config.yaml
n_layer: 14
d_model: 384
n_experts: 32
experts_per_token: 2
d_expert: 64
d_shared_expert: 192
activation: "geglu"
moe_layers: [1, 2, 3, 4, 5, 6, 7, 8, 9, 10, 11, 12, 13]
router_score: "softmax"
normalize_top_k: true
routed_scale: 1.5
balance_loss: 0.00455
balance_bias: false
n_groups: 8
groups_per_token: 2
shared_expert_gate: true
init_std_router: 0.0154
lr_router: 0.00198
vocab_size: 32000
norm: "layernorm"
norm_eps: 1e-05
tie_embeddings: true
optimizer: "muon_variant"
lr: 0.00997
beta1: 0.95
grad_clip: 1.0
batch_tokens: 65536
seq_len: 1024
train_tokens: 389400000
steps: 5942
dataset: "wikipedia_en"
Below are experts of layer 8 (counted from 0) of a mixture-of-experts language model. Rows are named router (the router's row for the expert), gate (a neuron's input weights, with its number), up (a neuron's input weights, with its number), down (a neuron's output weights, with its number) and show model dimensions 144-191. Each number is 200 + 30 x the weight over its row's rms, rounded and kept within 0 to 999.
Before each expert's rows: "gets" lists some tokens that make up at least twice as much of what it gets as of all text. This comes from a sample of Wikipedia text that the model never trained on. Tokens count by the router's weight.

# expert 4
gets: ".", ").", "\".", ".\"", ")", "..."
router,200,221,242,176,225,189,155,206,201,195,276,202,209,197,187,224,157,194,188,235,176,154,195,236,215,200,253,145,244,196,165,237,221,204,166,219,184,167,233,203,205,220,201,185,80,189,188,229
gate0,188,199,209,176,176,225,230,176,156,213,184,218,172,210,229,187,184,175,130,238,228,208,182,200,266,217,174,159,222,155,188,170,176,212,220,203,193,190,192,158,230,226,192,195,214,237,182,192
up0,207,177,217,175,179,171,166,186,241,255,162,209,210,256,224,150,180,205,203,228,182,153,144,191,203,200,201,175,162,155,170,207,197,229,205,218,236,134,158,180,157,203,208,214,255,193,200,185
down0,239,165,183,153,156,219,166,214,178,163,217,210,198,204,236,205,234,174,183,200,156,183,164,212,190,201,217,183,160,217,186,231,201,169,197,247,154,153,177,188,217,158,195,214,194,128,202,208
gate1,164,194,179,219,215,229,223,179,236,141,240,224,225,192,223,236,191,234,179,209,179,195,158,221,167,218,217,115,167,165,176,199,204,177,225,174,205,219,204,243,220,172,250,224,177,200,198,211
up1,205,197,221,185,157,207,201,187,221,198,231,216,193,217,244,211,182,187,212,166,206,187,219,209,206,238,212,150,188,167,191,215,204,217,147,210,238,132,156,204,221,216,167,158,185,202,172,211
down1,183,213,234,169,234,232,208,203,175,223,174,218,191,173,190,232,201,203,193,230,123,152,152,186,157,183,191,231,223,191,263,156,129,235,149,209,251,230,238,204,214,166,165,272,198,203,230,175
gate2,182,221,172,227,188,216,162,206,192,219,172,171,135,148,199,245,226,195,171,218,235,191,149,226,203,195,170,197,202,147,197,197,173,159,218,198,176,233,213,165,146,247,231,266,192,229,219,189
up2,210,209,184,218,160,285,203,186,260,181,171,210,183,107,215,246,221,214,182,245,236,173,182,234,186,200,206,163,118,223,189,237,191,205,201,162,196,208,193,208,139,201,183,199,230,173,155,191
down2,146,244,233,157,214,213,173,127,204,196,164,237,214,140,125,215,179,160,221,243,168,210,187,205,183,252,190,215,233,173,239,238,205,228,171,196,228,212,221,184,211,226,176,174,258,226,231,250
gate3,102,185,208,208,211,215,172,239,243,206,286,229,220,186,237,251,193,218,209,209,194,182,191,189,194,233,214,87,207,203,163,211,239,164,180,201,202,211,145,148,230,237,184,232,203,184,256,255
up3,199,224,160,155,206,199,211,166,189,211,166,269,201,200,197,164,267,178,178,162,238,186,151,187,182,183,153,198,149,231,208,249,242,201,240,242,204,232,181,210,222,192,189,218,151,211,170,189
down3,197,213,233,262,183,183,208,168,202,230,196,132,225,212,184,190,171,185,221,202,200,179,232,252,206,244,191,185,219,234,231,224,187,169,172,179,190,178,180,155,148,211,188,173,217,163,194,168
gate4,207,180,194,212,215,180,169,170,215,229,205,188,147,173,207,168,168,199,165,242,183,161,206,271,155,215,179,235,228,291,230,183,254,197,218,151,225,185,198,214,225,197,269,279,178,149,248,241
up4,229,199,201,225,196,194,158,189,263,165,234,190,137,240,194,186,148,154,212,200,196,209,235,144,151,178,190,242,231,159,148,181,198,173,182,158,228,209,158,218,193,190,178,186,226,184,227,185
down4,140,209,192,169,196,258,224,191,239,239,203,190,265,193,187,250,203,234,216,210,154,190,213,192,186,232,208,167,200,196,210,146,191,183,236,187,236,139,148,169,201,231,203,179,175,253,148,197
gate5,166,227,216,222,230,167,192,182,207,220,213,195,188,146,236,212,180,212,243,217,206,224,170,197,199,151,220,204,226,254,200,190,274,235,238,210,165,163,132,154,159,184,216,229,178,169,197,185
up5,190,175,186,224,186,164,279,195,155,225,209,180,230,233,204,192,177,164,190,194,198,218,223,184,217,230,136,210,160,181,201,202,186,187,197,182,196,263,224,262,235,248,234,223,166,223,172,250
down5,203,191,193,216,212,205,157,160,180,226,167,206,233,234,282,218,183,223,232,162,205,195,209,168,190,268,213,206,201,195,175,241,246,207,187,235,132,257,172,173,159,193,247,209,208,226,157,220
gate6,230,217,215,278,175,224,180,168,207,234,171,170,209,198,258,198,184,205,195,234,202,198,199,152,221,159,200,122,199,215,121,173,219,191,159,196,237,192,224,209,204,175,170,139,227,221,225,173
up6,195,238,227,203,217,229,205,193,218,220,177,238,196,218,198,208,145,175,231,215,181,230,183,190,223,174,156,239,209,163,265,216,180,186,197,216,222,160,192,186,156,233,186,214,163,223,182,195
down6,219,187,169,201,253,123,216,246,209,185,206,233,205,223,236,163,209,187,250,157,208,201,221,205,230,181,268,213,157,167,183,172,218,218,146,240,206,206,156,195,199,184,213,242,217,179,210,177

# expert 13
gets: " (", " \"", "/", "(", ";", " '"
router,169,188,223,205,207,224,242,164,221,194,175,193,171,259,225,203,188,181,213,217,174,182,219,172,204,172,184,175,149,195,263,209,196,202,191,212,238,193,187,145,211,175,211,173,150,198,238,204
gate0,186,192,162,142,193,196,180,192,167,190,243,197,202,224,207,196,211,180,215,224,207,237,181,226,213,130,182,137,205,202,230,186,192,225,199,187,185,205,189,246,239,212,182,211,187,192,191,212
up0,176,217,200,137,224,194,181,186,160,155,224,175,190,224,208,227,203,212,262,254,196,277,210,220,226,189,188,165,233,163,190,219,180,205,175,255,188,187,245,208,208,203,190,215,221,248,171,191
down0,186,171,193,160,146,222,162,206,194,183,209,225,231,182,200,195,217,188,208,226,211,248,238,197,182,206,173,227,213,233,220,176,199,167,183,246,148,158,166,156,201,208,209,224,186,257,157,211
gate1,213,246,164,197,210,145,206,227,200,162,234,238,204,201,256,171,176,232,192,263,176,193,201,176,212,168,247,186,184,146,178,223,168,166,164,203,260,205,186,243,218,190,202,238,264,246,167,194
up1,236,185,173,200,140,212,202,159,176,173,198,229,201,240,192,249,234,192,224,214,167,250,150,148,143,198,239,223,172,253,204,156,204,206,181,226,142,195,185,177,220,193,242,174,161,170,246,245
down1,210,198,202,201,236,201,191,166,164,240,216,210,219,214,231,179,238,228,204,180,130,172,157,195,191,220,185,205,210,201,231,191,177,178,183,168,194,266,216,231,185,180,170,188,184,208,201,228
gate2,201,204,199,165,179,248,238,171,224,235,209,197,192,221,186,236,172,165,181,215,178,231,156,184,225,202,194,184,223,152,189,229,213,206,168,208,216,204,167,163,254,246,177,205,154,203,178,173
up2,211,176,196,181,207,157,182,236,204,245,185,167,206,205,258,209,221,197,171,140,154,170,224,189,200,232,178,244,148,181,238,150,206,193,209,194,231,155,254,154,253,190,209,202,186,214,215,182
down2,236,195,264,176,210,193,135,289,190,238,173,210,190,225,198,207,190,217,183,179,161,182,164,200,145,236,251,194,205,236,213,161,195,185,175,246,200,206,177,186,204,181,224,257,241,179,238,246
gate3,230,191,226,211,181,261,223,225,219,254,119,214,235,252,192,225,221,207,219,169,168,218,214,240,218,218,207,247,250,218,209,201,194,222,188,244,215,174,211,166,164,167,197,223,222,197,157,191
up3,202,193,193,229,197,229,167,174,201,242,156,244,215,216,201,176,239,245,201,190,211,161,200,164,158,232,215,174,158,212,177,176,198,192,155,179,181,194,243,195,158,195,223,159,222,175,200,148
down3,134,183,220,219,185,219,195,239,152,200,179,183,220,222,186,228,175,221,253,249,166,237,258,192,170,168,186,166,257,184,236,213,230,211,212,230,180,217,202,169,193,149,167,249,188,198,237,207
gate4,183,236,226,137,215,204,167,190,238,173,204,217,144,242,248,192,215,210,201,184,172,148,211,217,152,190,200,269,223,153,187,220,228,245,169,209,133,223,241,228,215,236,171,212,223,236,214,228
up4,206,219,161,205,240,179,178,162,226,190,194,177,190,198,184,226,178,188,232,258,165,167,188,143,220,177,173,194,212,157,166,269,186,217,192,199,191,195,176,219,194,232,176,220,191,199,129,204
down4,187,147,185,236,197,202,186,158,228,238,186,191,192,190,197,172,195,192,281,204,178,200,149,211,188,150,274,266,219,188,147,209,250,148,211,207,159,185,149,201,180,285,156,219,227,133,249,180
gate5,159,203,253,172,207,243,225,263,239,170,176,220,195,221,186,171,240,173,239,182,208,188,164,285,198,166,204,194,198,236,251,167,228,220,233,179,229,207,188,215,211,195,188,210,211,180,207,208
up5,243,174,242,237,172,215,172,203,223,201,210,168,152,201,208,180,142,201,241,284,142,198,222,172,159,160,213,176,188,190,111,143,203,198,185,206,174,200,201,198,190,202,185,157,185,205,176,196
down5,186,192,209,158,232,217,121,152,186,204,211,159,189,206,222,209,187,198,162,206,156,203,200,209,203,204,255,215,216,186,185,199,148,156,224,217,163,237,203,181,219,195,160,207,159,209,189,209
gate6,209,184,179,241,209,194,161,224,179,185,226,138,159,157,230,196,243,207,258,211,207,202,203,266,217,183,195,196,177,180,163,153,143,171,184,213,168,134,197,176,198,197,245,202,179,221,206,185
up6,216,169,209,214,198,223,266,253,237,209,171,203,209,287,199,266,134,215,214,180,191,227,185,181,245,223,184,256,214,240,202,192,163,129,212,201,164,248,188,222,158,217,181,187,210,216,185,201
down6,214,206,205,243,203,236,228,184,223,269,197,236,205,157,186,166,224,188,187,180,185,165,177,241,159,188,230,183,202,165,226,195,280,238,225,220,196,159,228,258,175,187,166,194,174,225,210,206

# expert 15
gets: " |", ";", " also", " ===", " able", " Preced"
router,254,145,214,184,191,189,185,175,249,207,212,220,237,161,237,259,229,208,221,270,203,256,243,159,189,143,178,205,189,205,153,137,240,199,199,220,187,172,206,152,242,160,188,214,198,212,205,226
gate0,188,198,287,229,204,226,148,245,178,200,192,159,195,195,204,211,202,214,199,135,168,145,213,248,168,222,228,227,208,191,236,248,197,183,194,207,199,177,219,208,218,254,215,180,134,190,164,205
up0,237,229,167,170,208,205,191,188,215,215,204,234,193,174,167,172,205,253,191,205,262,162,225,238,198,175,199,235,201,192,220,217,205,206,187,162,156,234,186,178,117,253,210,152,250,205,197,204
down0,216,189,204,217,247,154,133,152,271,250,232,186,230,182,140,197,234,161,221,198,215,172,195,225,192,192,199,205,201,192,207,171,151,238,238,168,140,198,186,222,191,214,201,205,193,196,214,203
gate1,189,237,177,182,215,243,224,261,244,247,283,209,266,211,184,168,201,196,277,217,236,212,154,270,203,251,223,189,226,207,241,232,174,169,169,190,196,201,187,162,227,222,191,197,223,220,202,281
up1,185,189,227,135,151,171,199,212,178,153,232,203,210,253,195,218,189,201,186,169,201,215,190,218,150,220,229,186,216,233,247,167,220,184,179,193,180,199,216,179,259,159,162,195,164,219,150,245
down1,187,218,237,168,150,155,187,157,229,181,223,185,228,224,145,209,222,224,233,199,181,254,186,217,179,251,181,160,160,225,124,197,226,184,201,198,136,142,194,211,187,174,191,231,194,207,221,197
gate2,213,213,169,248,165,211,174,217,234,230,183,192,188,196,224,264,189,206,167,165,161,201,249,185,188,222,201,133,193,205,234,224,242,162,196,208,226,156,240,200,205,217,210,184,178,208,242,195
up2,164,216,209,176,185,246,260,207,238,166,265,187,136,190,178,157,186,199,187,238,236,159,209,224,208,227,219,172,179,207,162,220,217,191,217,227,212,212,155,235,234,210,208,249,196,167,187,206
down2,203,216,179,200,261,177,155,266,194,170,201,216,211,161,192,259,227,150,167,202,252,259,208,205,140,204,186,224,229,157,140,186,184,172,224,217,174,194,270,221,180,223,208,202,207,204,182,200
gate3,238,183,212,164,234,237,203,194,184,203,243,213,195,202,207,181,231,215,185,223,200,227,188,218,174,178,195,199,160,209,185,148,272,207,202,256,263,250,199,201,185,205,236,178,170,172,176,192
up3,181,221,188,215,167,179,192,226,220,174,194,183,174,215,180,174,184,156,249,230,209,213,200,182,218,258,260,229,193,183,250,198,206,209,188,169,189,175,190,197,230,178,149,221,201,215,212,205
down3,231,225,202,179,199,228,228,229,171,202,221,209,185,203,221,232,170,206,197,200,183,152,228,244,202,232,215,139,185,192,235,151,266,179,211,250,201,165,182,233,151,220,164,185,195,195,166,197
gate4,173,231,235,190,243,190,204,218,203,168,216,178,176,202,227,241,228,145,221,180,163,160,202,231,217,223,156,152,193,220,205,138,209,216,211,184,199,216,212,178,132,208,231,218,216,195,203,206
up4,208,209,127,209,171,196,191,172,195,191,238,214,198,185,235,137,199,231,169,179,245,224,225,178,229,178,249,267,175,177,225,224,167,184,193,220,169,178,166,200,220,172,200,180,223,224,175,223
down4,210,186,206,181,159,188,203,160,187,226,223,200,221,188,150,202,246,249,226,145,179,221,229,206,232,199,275,195,211,234,153,167,229,204,190,206,193,234,177,143,212,173,206,202,194,237,170,167
gate5,210,157,229,189,179,196,206,213,227,227,201,226,228,174,174,199,233,205,179,206,194,144,242,223,225,212,222,163,159,202,196,210,203,205,166,216,197,190,139,221,176,140,202,225,204,215,253,195
up5,176,194,222,202,150,172,180,219,243,218,195,206,162,179,216,199,229,156,185,186,180,185,185,235,238,179,251,206,129,163,214,131,211,260,195,168,200,160,218,190,158,189,235,190,171,201,256,156
down5,195,197,219,183,202,217,192,190,243,182,242,165,226,214,211,235,179,228,182,147,238,211,145,198,225,202,202,187,217,230,127,250,219,211,250,196,186,204,200,222,169,185,257,206,187,217,191,214
gate6,171,139,176,220,183,143,259,218,252,273,214,169,160,186,194,238,212,179,230,167,206,162,171,279,186,235,184,258,187,234,163,205,178,182,202,237,214,190,168,173,252,216,222,203,223,152,193,191
up6,192,250,240,230,198,211,202,170,215,179,154,232,202,179,189,193,185,193,196,243,216,200,222,151,172,170,179,189,231,214,181,187,185,187,173,198,160,245,193,191,167,203,198,227,201,210,217,210
down6,166,231,200,242,187,154,194,228,236,224,122,194,218,172,231,242,203,199,206,160,256,157,197,139,145,189,240,259,183,205,197,172,196,147,225,123,298,188,198,193,196,184,203,234,214,192,165,200